config.toml
n_head = 7
n_kv_head = 7
positions = "learned+rope"
Below are experts of layer 6 (counted from 0) of a mixture-of-experts language model. Rows are named router (the router's row for the expert), up (a neuron's input weights, with its number), down (a neuron's output weights, with its number) and show model dimensions 0-223. Each number is 500 + 40 x the weight over its row's rms, rounded and kept within 0 to 999. Numbers have three digits each.
Before each expert's rows: "comes before" lists some tokens at least twice as common just after its tokens as in all text; "gets" lists some tokens that make up at least twice as much of what it gets as of all text. This comes from a sample of Wikipedia text that the model never trained on. Tokens count by the router's weight.

# expert 6
comes before: " ", "\n", " 0", " 1", " 2", " 3"
gets: " |", ":", "|", ";", " at", " ="
router:543444474511524448560471530522507487537428508534531564494389514510523596465524537487509521490485521452581457563505529509541514460520488540476508448512443522449503501483523459522506505573523456502441503486483485374494592529524512461476532538514523508541435401416490463506538496450427524518501465486524463442392527553520427513405444425492508488492506479476438568487544471465532525507499454467476424521486524497520463497394516462506459550546471458510552495433460445491510524495457497393509493482519507467487485502567480512554490454508509465493477506436528540416492485558506515528483559540478454542513554487506530524495504507453479547547440497496484474508470502501579453515459
up9:469500546514586537547439529459418505541564544494554531505524576488440559539467488517501532499562618513459605564504509464516498505523431521437492501504504413499537391555480555536555560501502455505475496484531602502449530490523523515437454512484422548452469475545476524556453517497554483475494474371493499451496535451509492442481457485436528477495522470453514508493465510509503464530494484495411582550474521457508505508555495467493479510483518455519524515544466551476484468530451426472496530454499451496464508508509508468491546469491429500555500549542476515568438564509474542459429487525517486447466525525462528472477483513478533503588498499518481484527428518582495458494508
down9:469559539538480461498477502540496493606509529489490468504483499522481503504541518483553514553527449492488469604497557466512490477499463445484527514490431498506468489493476532467533487474466494483567585465497480469483482506587508436477554501432481469509451413506472553500543529381511520476562492524438521505504605517527523408474489534496545492502521506466471541500489459526543539438467502519486568522556598532469531499539550491566440567503467559546544483503532497401441550527446501485554509496492474477477545521449508508480501507447451602484525490568489546533458547486509485501495534540477513428508479435479408618501563535472464507479476509476494561563510569498489556495467

# expert 20
comes before: "ing", "ed", "er", "al", "ure", "ion"
gets: "p", "d", "c", " C", "g", " M"
router:473453506542508514442484558522515544437579474515485450498508439512536533511517485519496520481526499549550492581501540512521471531482539509403530445587476507537579491505484525443495507458523460522515441516471559546528517547521507482517446549438454484461504551505506462556502526410470522512505460509569512520492550437563491561507461437529529506514526462539433482476497588522510477466508508520483502528523509461432563495440529379466434492481460572476508505558567496535429496460376559506493564496461493484526533523576469464537476549510490495432515469472439465475498491490504490516520511479539436518479458453485379583526569530465478542477476530468541555556458510551478489523474
up0:421471541495515454513510539534471520478481426513455461523576581470453525501505483506506511511539552488471501510499426493537495572477492426496554538525508541486494466496530534447498560459506484445575516506476499458558509483532492409532480508508479505434497555528547551489418527525472522483526508445489472473494544442536492550522517491601534458523550466487503541455614555430529537472563508504556499500460527492506476494536514471492519500575455516538488557501551489468500508523461436442498528469578460427469465569450579519499540529496429488557536511565471434471516544447484456495573487505569501470473520579566394526526475414515471443436501496453533457503457529505546495453502
down0:524455512534497438554475465504485481476483428465522449496552513485447575579541487579485580515494434472503479484524443487471502529534469488451437519430470475492500510516479465446514411441481521462517482496477440486498508460577468539518397522496507518502534568479537476450570518523523534464467485515500404540447516469542512476483506489581539480505511568506538559485525471478493506512533498550435504480525507446454510458502496506456433525473488541445526490515455463510522456420578412509461477460494458511511493504440570497476498457405545437498521479529494428500494470498542533489450495515515501478521433508475478539514447552465483495373506466551421482564423482534490494484379

# expert 0
comes before: " the", " 19", " a", " 18", " S", " \""
gets: "-", " in", "|", " on", " In", " at"
router:505593492434474467537544524501512481482479483522496538446429493454529530585536546526498509423497531546467532577504444516415481525457437497438544544492495461567487462495537501505515488481556500539404549467476509491476548458456529528430471516517488442565484533384540566520459521462451488508511566489515546503529520457492374499493484533474500493495508504509448425454523573465516560537531500487490516488464531558516497463496423527483519494559476458528534509458455491529505556447499486466465502559510536540506527510537463528471511444412516470563485440426498426507486420527486460531553567505514522512498457394530521461505525446458512508535436506475501491404483500463548551518513
up9:573540459515516469535448505464532515465527492480476526522544499549458526400490507508527517531474524450501478437472461463486580550501405497517524515541390521539488542470461545469522574498486496556488541499498584558504476408458460484486435541584490470480459519470471553466530509510493483547534491517425504525472491497495538500490446540476512502506494497515518536525455485519493522493440535513476603514550460459557465515495480528565463578528523514418510520541491478498467489602460481505531433493465498530415477491425459568506476588501465469521463588521518450546407515465565469551497507504518441515391547526523516523534453460525443550476474483469433523479513536578501513488508
down9:487489524487467412507499513505536455475505559442522529435548477560561456495461504461439559490534547506485506550489509496491549510539463538450511471531532501477505521450484490573497424478436493529468544506427525517476537571546493498519558537559535568591502532549490451517465570505535536551503486550489466589513571441442541490468539490535551459504477481506465516465508534556471580527553536433506500498608471553543454477449532489554456510503446442563475509463445454470472492536515511528462510459462497439435565558471501522521550540420496461530568490525486542515490502490540550529468562436466450501526485443487470519532481463508440470519463443478513562482583460470447585519516

# expert 23
comes before: "s", "ation", "ity", "y", "ed", "ated"
gets: "al", "or", "ic", "t", "it", "il"
router:429547482462514462554504496449491560491436485513495525429464486560455411502473524517520523497522471529456521547460472490506426504485464437465506446472505475566496499422547563451481528479516517466527561423480477480446489526485524551525444489542486561459463543479530457498464488546451509502491511525445467504379515488403510481517506489532495553480521497557394580540511485513472538467554524574486494435490459480523541539423486408525493504574468478469494495576502472472492515467499516567529489484492527449524442550464518482460535515546407540542509492483457423511502605517443546459542497531414481527499547469505487480473493497473461497478497422474488504490414454435433488472538
up0:426473474457452491493455512498406573544478513519457532528434506489495481541510527525575484517504509561396527462461470508507467548450532492464457423498529524510538506446541515450549460517517508491476481445498475523528508513497622520508473455516535492462486591569505515536515456479473480535438519523523546492520485520514501543495443493555487531427524465419468561514551508497516478500527536554566425606455474515536481463530499471465542568529517452514522483549453503420492505514510446438485499527483556502490499471410531444487556557505468452508464470427491442438453430510482420431480469517446582577483560523490489525488527528539559479498494421494522495550556485479525487542554
down0:509535501458464496453479472490520601399490484423488546521539521504532502499507564534492462516519488543451502514457479524461523459485512514478542466480467459404509534484478529522565539470568513555526456521557530575560411505469499551469546529597457431486450512460486457481549492420533555511483477490389500504477535464514532562522440455480452528474508496409438450516501500440484540517489470553492513464524465495563495435466441499522444490466518586507516534535540523498522585470530471494489543506493473495502525651472418445523413458460510525513507514540534450446446520524441559532477471542540479487490533509477518512478482554524471478523471529541529412500504484469477511483504

# expert 2
comes before: "\n", " The", " He", "|", " In", "-"
gets: ".", ")", "le", "\n", "ma", "=="
router:508508507472561515494436500537513469555497486538507572495507581590402524585482476490527496508453524480544537462527559541504475514530434504571485520490482477487527543504480475484496580501490488494523534462520474429493458524487477446532526493454557516614473464549550550521497502471520467493415516474475492549474428462450529472486512491487482416467525528446526572519482490551501516462491446556597517492493520531565508470487529513529498584447518497501475556530501529496527482533569487477503465601481488491547490489518473456484568471477513401583504556519464448460459521450584504492503529540443456455507474579465503517527498467483503541506515456548540473558490503632507467450588
up0:538491474449491493456546458498501503610534564516532506443513481506455491465550486534522460499501513543541478500515523533435538493568454471549448464465489455498503498516423503458533522505477465627489507516459474472468509489451483475485528449464509462488571485486569487556479585531511535455571484522485475497515511490508464509517539485456517527490515559446464518525470429441525494433475551494510485527495492450509482479490536516467514438526516537548414577472579499486513555480526467564498460603422442518499487570473507598508473487453503468351522488545487449467490504623550441560471538522482467457586500494555506522500545478501493526482512477600468526499446468494506498466492
down0:440576547506476494470468540554499418551497482525573485481535533391536410494509467450536518487520520491536526538510494450465457485495472501459476547541504520456441509463552504459500468561451501408622498529485486501454455534458446480497544526436479488452569543515463529482474565535473491551479471481464423489450497466436507488467425497525536489540481568526496488487507507532573442479496489521442571503491553484531528552461444518513532477504484495460494426475553506545515470500490422556542518538538469483558523500531470469487547508514450524403403539559498511520518484538460552561525540572497435584494436517507479468454431513498563534498444508559498503483543530492471543507447

# expert 16
comes before: "-", "|", "\n", "==", "The", "==="
gets: "\n", "---|---|---|---|", "ri", "fer", "ce", "ver"
router:533515440476549477549496487536504535453504460571516491491515489480547427491517490497457501548476462483420528541484527457421516545493558524476510564531507536561572488533479501450497421491475485469418398560493486486558604508501501496530508538457609450466522472532486558554539557444482464471523517494571438491504466480504491499463520456522516547546479534463518583470511501469503569493490528545452535496529454495509529487474519473398512571455486477502514446545483519574556544447509526545472475513490523505456456479507361523547546545540496507545526527540476571527492549550524509503475459506421551555561526521525465507504571457470504531547454491451526506501494492453523526520604
up31:442432536454490455550455500535508551545484519621525513570535511477489466507544540591507450554448535515491484461486480511489517516494548478477510475526541502467518469553456515480486533509490462431466462505514523527474499482558443523525454426496534453453514518498497525524513593523524472535540481552563473612522520568444493556512512448459492489513479464567540547526518517520504470471387507508482453534490453551507581477445567471428519498459478452507485435522454442543468490559491527545479434499535487468504491479517504463463482503585568471454518566499454464476503449549514402479509518495514535447577447500470503604502542552459533518499512516540518388489497576517507470522501
down31:478609515533532524455475481450481543454460485465482495475562540516470475527555506456529450500483573549452529391539502489533504543484463580567522494466491464463520498429543513479459534527454504562542515572514537541591468569562492441507460503482479469526521479565432486443486477496397503409495468558500449523535483463515469518476458499495525498516565482567515483531479590488474466490478487511452559507425506534476508586428493490439550538479542480479586455561559526486497505504544490498456481515566495453500458484498478514497458535498465521415470488568495542492460528535583450530471517509526538494532530472494483562462492545447582455560594489493479476538521501526464513513531

# expert 17
comes before: ",", ".", " of", " and", " in", ":"
gets: "s", "y", "es", "u", "ers", "ies"
router:439439568501464577461532440496517507509575434529505477499557557493440501422512513493503500569468462517459515549529537528447494479520500492527496527554475546498474502497432483443502543504511508536550469559506409510499498470453524522502437516528475452435483517519486445489540517465502479504519481553541532513547475522437503450531473452495502433562514496533522507514488484482513534530501456491588466546498458510557495519539445543466437524540501481522514496491451461526482491562491489521597449467472537455487347549493551519460542568486524469463428477456485603496481597443506497448514485502528545461576444539537470446471473453536537555508452560471550476509482529552594466527571
up0:457485514473538471456507397522477503562553565535456543525508450456475560477474529534533599464583553608526510509566480456474545541509479494512497490470480470510524506466452513464521532487498417500447455585570487556494491489486394527566484473513474532529486528514420492534453467420447537543496496431463521509509529473489496511387525509443492563497558451547551504464466580518470480468507475501496504522537514537413511482496531498475460554513453476526464488492477479503472449450533462486546450555456542598416535512493452488451482464493463520549508493413491509509468528516450502459564484460505428415493486487517563439501520514473509523505467430458502508528427511472498501502466
down0:484454523423470448463492514470497452485487521457438550480485525507452463577535543466464505492417485500509505494456507526456549491513497543482469468475482531483514572532458471600519472478428543475539483431510482531531537497514487553482495575481479444488573540491453445479461560466406497522452534542458462490500482505487544510507479545483541559465515569440515445441525538517530505467444525497446532545519509555547549496565520501488545553467541435482500486486504530468489506513457477520463567510427458513610504544529540501457481487557565523464467572505538498499459571477577490511509495456527503505510629444441455536518432473520478566405553443545568481484512483417498470470495

# expert 11
comes before: " |", ".", ",", ")", ":", "–"
gets: " 19", " 1", " 2", " 3", " 18", " 0"
router:488507433485464479450477498493558470473544450511531619485551479448536484518534456498532560521561511554539566491516522545447464437468502538499420478512491427524475453452438515500487566522473572499488452498484519463432467552566542439451424510440541505433431521481458552494491506507464516540520539464549505519511481488424461484419458443409509473520518495516481458470478429409502475519479549441504553481506485477501552560476498498449533506556491536434466482456443571496534516450482493506552451532474560433543544486457454467483479502474441457452488513477544413448481529521453471536533471552569502544481458492579496492522511508537527451482439534496524515486520457452547541466450
up0:511503439502568499618563573467514481525556470471466420496459433480458495495440512478547538510504472502548513466496448542505519533518524546508488532575502499510449485540456524388526492495479479479551497504413552541544526478490528478467473580437482529529498465469534537462489573487522541483542471543444541486485539491509511501498563525402502478493503479498606515487558486579512480530477483494475560541511475487486466456604536491515525527468397521606543536522482533519509497505440526453575470454507563527464518512520504492485504475475515467576587523536480450500565556538478512507538501531616524471507529590508496539514467482503438488466536540509464455498502524494574445478483
down0:461548489580463575512486466453510563495482482500537446515469487519460492514397542433506474496399537501481516584485547434518495449456507529473459533446511569502490549539563503480517474488517550503481452499442530586489463473533494480531565508462486465467585470498480498386447500578510518510525474540443518482508562468463490498499495498534526493510545565501488552499546594515473449500532455588452500447492514487515602506537496452441467529534482470464497512586484501605457471564514496516517508540496529481467496508466524569512519467397514498521474514514523551517468470547483477465442495574492534557412424481465560523467517564495556538503519488484451481517495525504574469488472

# expert 7
comes before: " of", "s", ",", ".", " in", " and"
gets: "ation", "ment", "ion", "ure", "ity", "age"
router:511516509482496523536485496529518473488534435493522465502500526511460528461485514501465471490491506495525510491514548518483460443462492487444497487487532544508445460432499542524483489410539517480561449486499476527439519505435512522431515520448491466535480572489465438495501517540525512504510473472593556571490533470502540523511516435501470471568558594567492498425577441501491516616486564541464396537531481501523561504510466527469455498513425397508475521602455521517498514481445502558569421598478556486486476466511471573502521475490436545497524539472613503485504513493520546474460498598576426514459444523509546494521523473451486483502454481514479443521457501488469473461577
up0:555482525561485506553407491515531505482549454468498533497451571483470456571561551518549512576524528516533530525456520480539593453563503398522561475492517563492521472497460480499366486482512508484494521516533537592440492467466445496538547489452580485480541476474411456501481505475554484543454518495490526516505560483435495494472442578559507550507506423484473452449423456482506559541514485485466437521480526484532519601475529487514497476537400501514468564522449555473487551506468476590531466531460503435507489511449458497519489462463470510506545534440563462475460498491497446455408536484513511474522488551517528475521511514518438528557510482530534507485506475474525562511527
down0:504535442403510496509565541498500481498388544475502483524532487492497463565490602437521447538477501502465460519448471591510513477526474482522523553476511525555474496574538519532462550522486590461424523516492514506524525479472527459491511515512510509509488476561486518425485460532450504547469449538535563457390495461406529488496511524484494502482485520519450428530579456490510461508545525505418522496472483552456459489461505506499460510523518570495559512446558468446494497418428523481483492490556498487473555542452430510496503545422495447463467514531543547554551537496521506579557490524504475502525482529460477428470538497539529436473564580558441572507513509506427431483472